config.yaml
activation: "reglu"
moe_layers: [1, 2, 3, 4, 5, 6, 7, 8, 9, 10, 11, 12, 13]
shared_expert_gate: true
norm_eps: 1e-06
steps: 5469
Below are experts of layer 7 (counted from 0) of a mixture-of-experts language model. Rows are named router (the router's row for the expert), gate (a neuron's input weights, with its number), up (a neuron's input weights, with its number), down (a neuron's output weights, with its number) and show model dimensions 0-159. Each number is 128 + 24 x the weight over its row's rms, rounded and kept within 0 to 255. Numbers have three digits each.
After each expert's rows: a language model's description of what the expert responds to; "gets" lists some tokens that make up at least twice as much of what it gets as of all text. This comes from a sample of Wikipedia text that the model never trained on. Tokens count by the router's weight.

# expert 16
router:127151137136111085105163121136142110119127090148124158145110123152131146104099154168139093135103139097086093092133059109135119108096139120158148144147060124114154121100125103118071100135114121130119098102124150160138084134142074142126124125114172132127117032155100135118135124109107149142135154134088125165106144122140142103139132120111126104126117165112142103119105104129120135113149121125155162136154137142110130113117142134151120162097132086140103149154069173111135106114132119
gate1:135120128129169098126119147089099119117112093135134116146122200191157090121157146116140128112133119096174129128168118127150090095084126163129143178135130147089124172165138126163127131138151125142107149170116127187135152136109132135111118118167155129120096132131120121147137125140115130144175121213145128116126119101147130117165147126141149130109115133155140126131130174137137138144131113124154126111139138113159185142125084155100142133118143109115097139088119096095089085118154125
up1:102110126119106123133142129157101146125135137163127164129132109144127133100129097141096163154128130143058148128086121114100131146143105110143098084144098118179138128062116146118143162094118131116139118172165111140131101128151186091142108140111129128125145116196117133120124128087114187103097138056130139132087137117124126107114128130138059125174126124129112180125132100125145125138146129080133105145115119141111078133163130123150142124129117139101100127161128148138136125126138158
down1:127181123137123140128128114125133128144161217124130142131142118129122131091130134133138121114131087144119128128083132127130146157124123098129112096147112087140116165154090100103118164087111125129142132170127110105139104156145129173105148137114129086110125128092080062129125141119132136124096136166129143097110138116119143154073124140126120087102128134145131129194130096126157154085095098132169113142105130178125137149133119134122101122147142113101187114141171118166124104089107101
gate2:174137092126128131147094118151120115115149107116130115117130138112109140101183137130111093114114097127126113109135097111176092146135112128130158109128097166066073145144104120167120133137086078126141154137095108145120145146123096081082126125136138125154103144117118137135183083106126134129145132120106123098133096159103130144163138128115142132119133134104122115124128130124121126140099114135164134131148101142137171102087156126151092152077162100073117074119072102096113123156106165
up2:107089092132164123168137125122106137133151148098130160125162111108125104109141107110093056103119121125125113109126098120090081130200109127132139128087118130097118128122079125140124104086103138120092128168133130131103143131083110159102093077146149132129145132127145153128100178130146122140128133122128111077167084129101105150153123159162166122143118135101110149113121111084149103091118133119128129148197130113117172133144141126125120131113186138115165128140128130110161141128133139
down2:142162097131137119152167130131106159159126152127133130147157128100104151117143129134146105153102111127137139135102149126163107096155113108122137129128085116141149144140122169080103107111130095124194128114127139136141139134124076134101151135088145129115157099156097160109126139144151148130127111144117070130139107133148152137082098123122124145160156146103121168128112115095079130071150089117129189129143129130202130100131164193157135114144128109120117134134150161115093118179129127
It responds to: Adjectives and possessive suffixes
gets: "'s", "ic", "ical", "ian", " new", "al"

# expert 21
router:111121102143099122125102151132113128139145150118134096145171086142098189117149116088161181123135142109177146133171153136162128107184090116098126136107075109167114115137120151130148159141116081107080138131148133122101089140124127116094133123095084122094126155107088106141113127107106150069150111124142113104139128142119123100131108138123121116145134124136099102128140179095110152152086144161130129139171126149117116140100093129074164112154146157141142127110119125109137092125122156
gate6:125137165131142115131159122149122089141080107115170141124069162132133093144162146083181152154112154099106132128163155115147105127145099090129155145111119126137134151056089145181119184141128128114118121105138148109150137126138128147118152126102126165126131140176116121128161113126171077127111143172129126117128126086104146118154130152123113112113128130154118137156110150134134138128184110111143143143158126131138166125072091131123127159131142128148088129148128083097178126114098147
up6:097159130129178127136151175106131143141126127199126128139161110127152120116081059167105085118103096140117145179125106144159121153138131136118097128114142130136177160155115115107108136114131161105139186124109130156125098106109133132149082136122128131136114161058163124129145165111105146127134128129107125133142125126130111123161149122154137088133188128149128124083131168169123124115117157162120121116148149141125168138126113131112135077115171128109148103096158163128116133142144131
down6:136126120146140157096108148116124109151088135168123127130156110112119153093129109079151094143126129144126074121161111153110109149103116125120079066140104121113156151166154126126044149124106146141143108122128127129113161108129135076124117111099133124162076125131131120153132121117129150130172155118080137134116122133139129104126073117147155154116142133117130098121165149161131087091114129139112112183105136130109152140149157117109129131171185135083089117139132140111131112114182113
gate7:081090145155132097151149130122083096113121089126128089125126115129109130123157120085119060142116120082148128155133100100143173159128124184115122103175110128110131150126117118129158142150177113130126100150127107160138103149143137104116101133117145111124093156138127121114117122161162131106203103136141131146143082126118133123140119122128059130131147131118111165126142175128140140114133104158166099125115055154127125151145148143157106130129091163119113152123157142136090134133109151
up7:177121127109131126107099138115186156075133178126093142130086115130128105128127127197153131166094132136103129134108177109126110135124126091123156137071130094132129155115128140101143127118094117132086215114100185141125128111107087140130131139128144129100129131186130122129132138144130162147114131138107131118088163163129162124110128128140141144127112102158104148116127095139168112098129124158104138168136138107146111128130122096120104146123154109134159115128084109128145127064123120
down7:160146141140159116095145146128151082130139132128091097110116124123094128155182127192158111134115128127120171145098163138138158138095162161101114143101118170113127130123121163135133133105130129158164137128125149096128135141124134126118141125132074123121133138128107146108127115105122106186139176154130132166123116128140128070102098120107098130170092130095123133130131143119133135168128126153178152126129134150126151188104139128056182144171152126167165132122099111107130114166140144
It responds to: Word-initial capitals, hyphen pieces
gets: "–", "M", "S", "B", "H", "P"

# expert 41
router:124136085105139159120124121142134144153150163135110143130126150111140165147096156092129120122104145139164167143152166120152128146100117126164154109099087137160145095161099094149137120104127149197100116139135139140141109124128075085151158148127130140149160151176126164116125125082142140098133144132091163164140118145065146126093123122116130112148102147099098089138139112140139100112135124137112118118163114121152111174147102185162134120112135162094133112094105134151140091124105175
gate1:131116124120089138132155139106122144168121123136122064144124166124161135129093136128159136181142174152128132123121129128141118139114121094134124130098109085126100135125119130118089125151119119140109169125125128063156126160147162133159152134105072145144137134161113067154108113088084127138110128099132128169119108115115130102169111117132137142131134158129160133114095136089090103150131125101103148128062122102126118147112138111154168151165098173086122151092075127166126153135116135
up1:177140125102185131104129099172122134146113134137172158133123136145155129145149128135132145123132081116125090143165096152118123133170136133123137149142137143102155049116107086144121135116138187095165067151164131142137130133095180111126129111109161111092147130121166133127150136152154122080159114150151168130103128129126101097118195123102129156159107103123138138119094113130128128122108139147151134131148138123129118115104102132115107075100174100151150104121164125127157128139137135
down1:131170127159086102138110126114113140131065128144140090119140154132110116092134123102172116185152155150119111145115101100136083137135085111126131132103074110108117124143171140125131096111140150117128128172131119119141121139139114126109128136124114101107098134122124120071104095172142100129150135123123114135198163125153110151125119121117123130087116134155123155130140111123080091079062115088134192127125145139124143130125125133119136122121185136142090107132125130077109124127122179
gate2:134104127141124102098158130126186128117128130132158111055123165124125195079131151107186087100137117103104127111130159129137148090153129166136093112120122083131142116066107138119128153132141110130128163097126115126119134119137146144197130109153120115134131184135114137141114136118128076129113129102080125122136122124103136131058128097127149140125175132132100115125130142120126128160136166113132121131124146097126170129132124132136126143112087183092129128142139167130128140126120182
up2:119128112143133116090133087168202116107130122129136135128145195118119173113127116129144101117164132126096142121155135148124113089160168143151130125140124079138163124102136152116125107126128123136123128134130123162128131081126128176178126113152116114196128153127102146149140161119137140110160090120142149143133145122095100140112192109125120119097128120179130126128150140127131130127128154123157080142145127116127141132159122132190160130113088172179137135138136125050128106127146148
down2:138181145123135106074131073138120128130130124117126063133166139127111119177132141116157095133146116144114129182137131157152126059126143093126129123127124109118134167127081193129140087153119144125140115143111149118113128183140100145131119129135125148110122125130146134121089175098104097124132104126127155112121148099147086128142127133164144133106191128146129180112100109127112074130155101110160138129100155144129105114122134125128086128119132118112127135156161141108176115149181143
It responds to: Labels and name pieces
gets: ":", " |", " –", "he", " -", "-"

# expert 45
router:185111091137134146084107150139129133151115135086123102135123129066091143117145143134133182164128107087125120135128104146094156154132081123114072091065141120182172114149129157128157113098136144138093108169154108147146137113118132148141166127150185111150119120150138095136112167098126128126147131116111120148136119120094132119130154116134110105137132142151110151156129121134152112135141116157114173145130136149151120117157077101101154148088160086169136096158100134134145129133130139
gate4:148129160128082105091135133147127104092097142091128110136145113122075117104157130111104127149139149105121107111126144117113123136132129106141122132147098160083103147130167126150128157147131127127122102160185102099127097102139129092098124129142080127125097147154155092136148146130165125129192132116094128128121145111137124141073121141145135126097129130130068111122133124140106057089178119126107105114133083143141164119191123109150141139131144109097134152167124083126122139162130077
up4:109107120117146117170126109095122125146117127147102132123153146120145115145115107132120133123129127186079162151123183085169133114162156123093123128151169130138125109133099047116128143119151084145130143125128144135128126119132145147103128194129116131128128164093120134122129160131078162177129058110106162113176123127126124103111129130130141120161136109159128098108086216130115155142110164128113170136137128119108134120146130132097135141109145105105146125084152150132133125120143109
down4:125096106131115128095128172121195098132134136143159119136135173142132155127129151127122159124086127147144131149119128115125120145175160147128085124115128119115139130128144137176125111125125122145126192123141125139153147077158153151129146107144073129118107171136182153159116145090123128147072170116123128127128110137108125148106148140137131123139121128208159113149114097103074115132132135159122140134155057126161110111121125143116147129076121120131178166136120148155099159138117129
gate5:128091155132126104129143161144107090111103141125128145134127166127106127069105127123125126136116132124128128168120146124128138136129125127129128128164171146128130175137111137126134169160086125104108122125147128167124129093135128099148088155150125126125107130143076119132144127174149130134122123132128160128128125111113116129117142120141116134156183128107125082185129119145178179113119174140115115111140129094153173124169113121125131118109146055150137091153140153121110127141062029
up5:125116147081145142117123156163092129103104141123126134122128125116116130072140124100128128152113199097119113138169132128129141130130108052139129050152168147121103158127100148125128165110101122128120143108128128147128126096127125117147128114116139089106128132131115122139177143184136141125133098133117130126170119128089116143102111096117138129167128083135137086185139135131119125151120128131149110131140124109114143098147130055074157130071154125138137133133095129133113143160082090
down5:148051135166153133170138133144099161173107140095159133126116127173136140124138092127123197162062129121131130150120129170111124091127121122141113136122102157127120123153137116099166143125137127127124130104087127166123145114122155107156128129116194123112133158146121124147125163158127134126188148124141132146117109099101189139134138190138101126137145126121124109138143168166144111122144132144127144122178079130128187090129140101166122114135124131120130111102139128114150099138120109
It responds to: List bullets and participles
gets: "-", " -", " including", "|", " named", " included"

# expert 10
router:156142137155150123109126112140126152102108166085109108112146125143101170123152102141100107096105113126112090131106092153151115079148166123116094103168125109102142122129164195121074095169111114085165163113123115111124090166133118118134120119117180137099100101139109153145142121165150163092112104117149140115145158104147102136110114136137153118141116165120109133144146131062110145102165106133145153166120176150137144166134150131112143137097135109115145152146125115094138128155151148
gate7:106148144118130146114153130136116113120122149091109118204139138124135132113166134095146128143064137125101128127134128149125154118177148132092088086154069124098157162079154136127102137107140134134116147127148125122130096087133127103088124130135120127150115141169109163129141154124133079121060143138130130144143128130119129125119116109151133109131094119185114103126146144124148123118137142123135091146067121199132148103115112088129150116129128111062125188122102089131122141127128130
up7:119123169143141082145064157138128127132144117111132180072183126149127105125090111085127152099128133142148138093108129129125132112090126119122117167134171171133148118169129093115124110129127121155150090121116110146131107128125152133140146130125125077140154126118131170143134035119082128156088128103116118158152121119096121114159129184153115118077149127137125141139113088128134165101126153127118136129164122143137123155120123154119126133154132154169117135149129125158137119148194136
down7:103149122126168093128142153164200125138104119114171127152144112120094127116132134131133131150130121110136128088097163147126147122089128126132169139201138155128117114135133079152098111107091136116157135108127169109118162143128119146167083114160126130162216119073089162174156142107125145127140124128128126103152148124120143175156133166127130122122202116139121113128125135119127135138109157138146127122111104127144117121165142136117127102170126123128128121135123111158112115188135127
gate8:165099148144133127137133127130142164095072136156165143135122141106148130124168105107131053135112113130115163145108153110191197129152095130101151093158162145128147157083123094176129124110129084110149094090096121155116134126081131161117132105125117149092106135155143179117113128101136129114116122103127143128128118103125085130112106119133086149065143140107123131112148126130122121157124113078158125166128127157138112098181130129130107105126140130119144104122132122137126120129105092
up8:075145143106141148126129132130127135129110120146132129131130154200148115108132151129128138117122132174142125135139121131119113128100141127129124128101109145074073113125184172138123119121137159220104125124131168125113115130147096133127127114130180126166127116113122122138146129149107129126095153126140129147142142139147135129112129122115137114155110071143176171188147143141145143078133163120111121100108119129126147128155125125103156155130068132177128132189124131132131173124154197
down8:134127174146136176143122139115122121135128108092119137092102159159101157175139116148125162164126134138124113125140132112116116127113143150129128155116135131111135145165100170129155154131106141123185108165128184126101118125144137108067179129169195059114128141124144081097112075106153116121169116147120095145133129115107132127123092137141115133125113158128089122130083128161141128136137169128127126122099159097143176133123103107119139144138072119129090153136145165142133145103140123
It responds to: Nationality and place adjectives
gets: "\n\n", " United", " American", " States", ")\n\n", " =\n\n"

# expert 20
router:151159135133129107131094090125129076117094147152119105101136137137134089118107100114105154145127092096089128146095109148076091108123148118166119101154181139100131139168139165110100068125098121140100145149130106119168157131140127103121096139154121129101096081111122085113096151121111098152139112143147147125105122145109107092141142135156129152133152110121142102113092080093105094108147088140138089136112145128129094137152108107098126107111132083116119142118165136100184134130158125
gate1:126110130086145129134120122128089154149133156133180132121112127118129135133114124131155111127124121150163152200122139160145140110116152147160122097122139119168135106133133124152110105124129110138162147144137143147123105127161130158159080092154125119111113149117141127147048128145144165147164157142130131085133107078139104146163112115113137163169154122121142118118137122101100121128153108181163170125105134174157172126116080139121172133124192094160129104130120114098129153123125074
up1:149174105102102172131164147160110156130125124140137112115127101138117135115128109123121108068116131137141136092145127109125101123129127103153130131138091144131103118142116146123083095122128128095080156158133129148113104123104102088095154131137167187114129141137131122195122130108141100119087105140125155128113133088151123159122129139166122123080111141112131116177127134136171111126060104091153102176162097134140140121111096117143127067129144143126138096131081150128098121123117185
down1:096133154108126095115110138127129124128128119065138146148115128078127135160148170107142121110112174121118128114134129125160134144105144048132078130137109128144140144116132126085115115091121113143132155116102153135134127120144169128110121142095145149111128129139146137113152139125146120118131108138155075083178127153118113121139149186151126129171156131072137089150107124148141148077156195121093133115126144140114122112125169125143072128141086129126139111161164149095127143160091099
gate2:151144156136140128171139117131133122138156131095112129125116140128155127167098132171157096102109129109176109130128138111127140100130176118128142153138120179120132164120142117090129141126136151178155129143132144095137113128170149113114139149115131170136106115144134141131072124100194078114171092187159116087099131145122139114162170119127135143126125143112109141128116110152171188149158122143162088152113114117155140172145093143098148146127128151135091112128179127123148143165103143
up2:083149118150154116122153127088134135119124101125108110125129144169146129125150119124121114124094137092102132117135145091125077129129124102061085050088150138090118125168111116101118130140102129166153127132129169129117110159097133128131116124134108127177129082122153132187127161122133147114129123150168162174132092150132120146169111113131128106135101088111148117132138097164104120132134148092152126169124087174074146148148062130138138134128135156119153127136123140153113129112128119
down2:111136105090119132134114127115103179114150127095145132129062100079141109135109114120137126113194118108129124123168127088110107134126157107124138126123147160115162097107155101122133120131144145154149152128102192136140123146104145117125149146093111128162136122101129099113124138106154113130143126123119136126181114139125178147077124122143094123170173134088094113131151136135176139128183171116134113061115147123125122142142099147088089123132128129141161122136145135170132145065144131
It responds to: Titles and list dashes
gets: "-", " University", " President", " List", " General", " Minister"

# expert 0
router:085135102154110124099121105125124135109154135140134141125126131130136117130112077086126166101116102143158181132155131128099116165128151097125135136063070160166158131124097148113125115189129106081145106108143133125115113107126098145128143176115101158148146149104175153112143133153102160109116133143098126163135150125119124135091112122156096100126114082128088130130120139151131096147110134161134118120153105150107109070143115132102106072101138143137153130106131137132072110117180137
gate0:146129137145093128168162117093128121169125181091160092138131185127073073153129132126127095127117098147134125116110111064152130124125134121128113125106166125132128107107136154142111114071147118093129128087128129130162057121165160075088104140121109137097139121153130138159146142172099130103130104111171117119129119113082121147104157141115133128123109095095136149130132116126154118109127160094109086112118147157126163113155130163111125139158131130083104105160115127128113132124121148
up0:132107141096087140129165120122167103142123154115125121102168214127110120133151177127133153125142126121115094111135146119134170130103167102106137137119141184116123124104151133132123129128139102149103127130136104127161124132128135112128142121114103146099124119129124106108159139184127069127161131127132129114140113113071153106113109123118127104108077098125122131150174144119122082093098219148113101130130118120122134126192075142128128134157098129119174108167124111145121129147145106
down0:133128088165111110153129138076142129118142126163102117171118125141150130128128129143168119090150125129122136130121139095127162130165145159125131134087104146129142129129122181174122124140204126032111107120134158169125142099119132062131124154144125130126125129141111122127137135162112137134131125114123116163128130150128168128124137131120119111129129110166118143160148127130141052127137126114107128155115116128150138105175130124119090139065157123097187145151129179131153119158162126
gate1:123128151128134125097181132104125143068140126119153143130178174136136130084110118125158129166102158105126104140136125128135128134140128098161106143127079103098089088142188134136143118126182125127122129152134126126135215123099111143138131138132103153117133134144123129130162115128110100128144095130131137075120134094102146122127107124135166175123144124138133149130127128121169117124167128148128089088158170115130123143129074116109108153145161150134104122175118110089115142141167062
up1:133165114108123136202144132121122153137073141128134128164098128166107121127123167147146150096095129104118130034099145099119059156135144105139127133145121188139058114120117128134123110116144120098111158131151149136137124122148107097127115119121111140129120127138127115117181108147130124133120146148136134163080109095152140125107123131129128111126048132174128127132146134089129110148124131083137117139169127083110104129154121118148137173109137128110117112110130131155156125107116158
down1:124115174128070141121171130140136097150120132127140121127079172090128155131130096106111079152165122143135142092108113106114106163134125124157137141107166154116126148130117085132155107148167140122158166134117117117144128141110131095118153144121133117167130117127133091128112107139151133112133115106140105176143122144126148188160146074096142119122137127132119109092138137155151141106050167153130110131131103118139138154173154114168033094130117129117119125128134142117112097130109147
It responds to: Lowercase word-initial pieces
gets: " d", " b", " t", " c", " p", " s"

# expert 46
router:158133106052128115125066120121125146146131089126120164127088136173155114106142109118087080137142146161136123101108156104115158155174156146156106098079143163108140086126152148138111113123131107150141136133124131165117157159119130177134104124147160114126136142153086110137124114135167111187135090128141174130110118095146112155148144116105131103104108174099135143132149094120160159150102125108132140088099127154140129146134113125131116117082090147153126096153157133119144124152126129
gate1:157111108147138168132126171141167150176124179123125187176125142094097128113172123130126106128150081160125088131163099136079077153205093202134090154117146130141124116147134141175128128135129125115146146147122135132140098118106132149164128118139118164125118128129154120158122121080123100130128137125125115119133134100147126156107107124130138107131121135131141126128197134150129126123099132158140148154077144139098122134130101127139140130139126115121149159124130125054138107120101142
up1:162123076069121126122158130121117110106122124140108033123126142105083123128126127107129133134120129126136135130068118060116120111118086128119115106111091137159132130124137136149127117136121152179123124133126100124149152196132135123130115102176095121126151192126137114121134072200144132112127157114142128118164121106110126128129114194094140108140133132146094167146178163100143112127124126142133131119131138143128103117128142113117137137128141128102159171141104161122107146115129126
down1:150106115130127135128105076130141096152147115109132153065126169127122119128102112128099102133103147130137112168106176117135146130128126094126162124125130138139127096090135101124153138125098185160113128143167165125134195126157114085135062133128171080131131096124172103137167120172123111129174143128114114117102113131116143101118156079132146129127170113164103122116115157131119119101102071142114147128130119145148184117132156123134146124085131133115129128114101097135175118143131106
gate2:224141089081135173123125163150183119157123137133125114151125127138120134077133107133114110136125128126131127130115097133123148121124138141160140102096133103131119129133101161099052156107134128128091132108128140122139165138125133100148152097154126155105121135143055133124139124124201137113117128125139156123130124125073167124145160124104106129135164135197157140165151131158123130130161129117107140135156086127134110127127131134135128123159176156128092166138112119137111121094130124
up2:166112103144152147106119136128130118137127124109114116140128162186132131099131112158093150134115129139085145119120163129132072131140122133121132123096113122189121129132123121127106115124140113108095140118122146135144136123150129119129146119133107142136110085191084158179128115126149114178178121133125132121112126044121113136129142104135148133047139143163133135138131115156140166121112140152106064154154105198123149160140141143148120115128149096128109080132133129160149131161091098
down2:132137125148135134124151117143135182127101111123155154139106146135123127175153145126158092169101128150106125141117108133164127089127139066124125126142144141171134119121131083112088087118107153165162145121117138175125152171172143154129126137130127152126133134121134175089134163083149138055100148134106111121127133121132142101140124129110114127057128129108125109114065090134184138100134144119124133093145140126112105127177154110079104125124118109131123123099104145110129143165127170
It responds to: Sentence-ending periods
gets: ".", ".\n\n", ")", ".\n", ").", "\"."

# expert 37
router:146114117123096146156128107124135113090176081169141103148142164089111161114137136125159112152140142143104118121205109091144106135146120113149157097117116131107130141132149136125113125156142104119073152128128130098113144133137093122136126099164146153133107087121082126107121135136174154111128147126119092186138139103114137124119091107133121066136129163129112114145148149164131148120107131115116147146123126152150118110122169093164076151180156124103159169152095172123149108146105105
gate3:161152122119097134129132084129101143139104132125094140157151126108071130124126131145129103148175131159122151091131120127128138091143088137146156115123130129093109145164126123129127159166079148125091145193119191128149128171144146121126095132161158127118119123119176150076074105162117134099120098133130131102139166128102156174122142132095123170182134151135134151120130129073104125121132137117131134154098149126154134114088098075135130124147111159121083092132128124126152125120119112
up3:125135129044093088151139132126098128126125149101120122162106128153117150143125115066126109118132119153133129137164107136151121095159120154160128103166118118093114095112137126126110126130118130128127133105093135130152132137124090128114130118153138123162114058141167146134088154151107111158122137169144116120106150149100097160093133141163120138111105121055117066108122129134150106130116165135116157140128142092115127137133128129124095127134115188205147106129097120148102137112113168
down3:101140078189120116110126138071121138132085139129130124136146132153116090106124103134129164097101114145122076169105109121120134184114134116134183133136103114132079123117121176112095130135112102087137130126119126100085123134108122157139174072115144161088136154142134112106085116129114121095127120135078107116171119144155111145128126119139123123080149124143105127144113116095121075189131131149107116127141150128138141128137107157111141092172129130098112156139106137094088126110118153
gate4:084102124143126160128128120153129181124151162119115126117131157123127131134155102138141089123125065133167144121130097125123138140113093128151134156106117160125133138117086094122126111143097147141131128131137116174131135142145125089178107119090128141151141180115137128121156125128134104152162069152119102200134109126131126035134129091124086153187132105123104119140121153154127127170137141152090162116122120108119130104118118092133128175137167121122128134124131127136090130084146160
up4:181133158132152126134129090078117128156123113139110079130146120146134115141116130093102130144121159134155117128118154143091152127133122119133202110143131133095104099141145149184122165137159123107136143094123078109129182128112151104124127147123123125125160138094110157139130121181115113141116134097132137110203136120123115122079127165072152081133153145147114127143120131083130129154100132106138158116119156109154122129134141137115103065086161106139130089129128160134140128162135089
down4:131159150093108083156166122136132143121113104128150135131122118136114113071091194132148126179131118132135076126102109150129121104146106162114114108137127099103159119090149123109131125177110111128079133129107116167142153136128130139109145127069149090105128135116095120222111131116125090141136115149128128126076129105107129147152092146136130113133094140149121114128153113116145169108158129117132113124083154083108155127110148125143086143160110104121132158092115152138146149157095133
It responds to: Articles, ordinals, quantifiers
gets: " a", " first", " an", " one", " two", " three"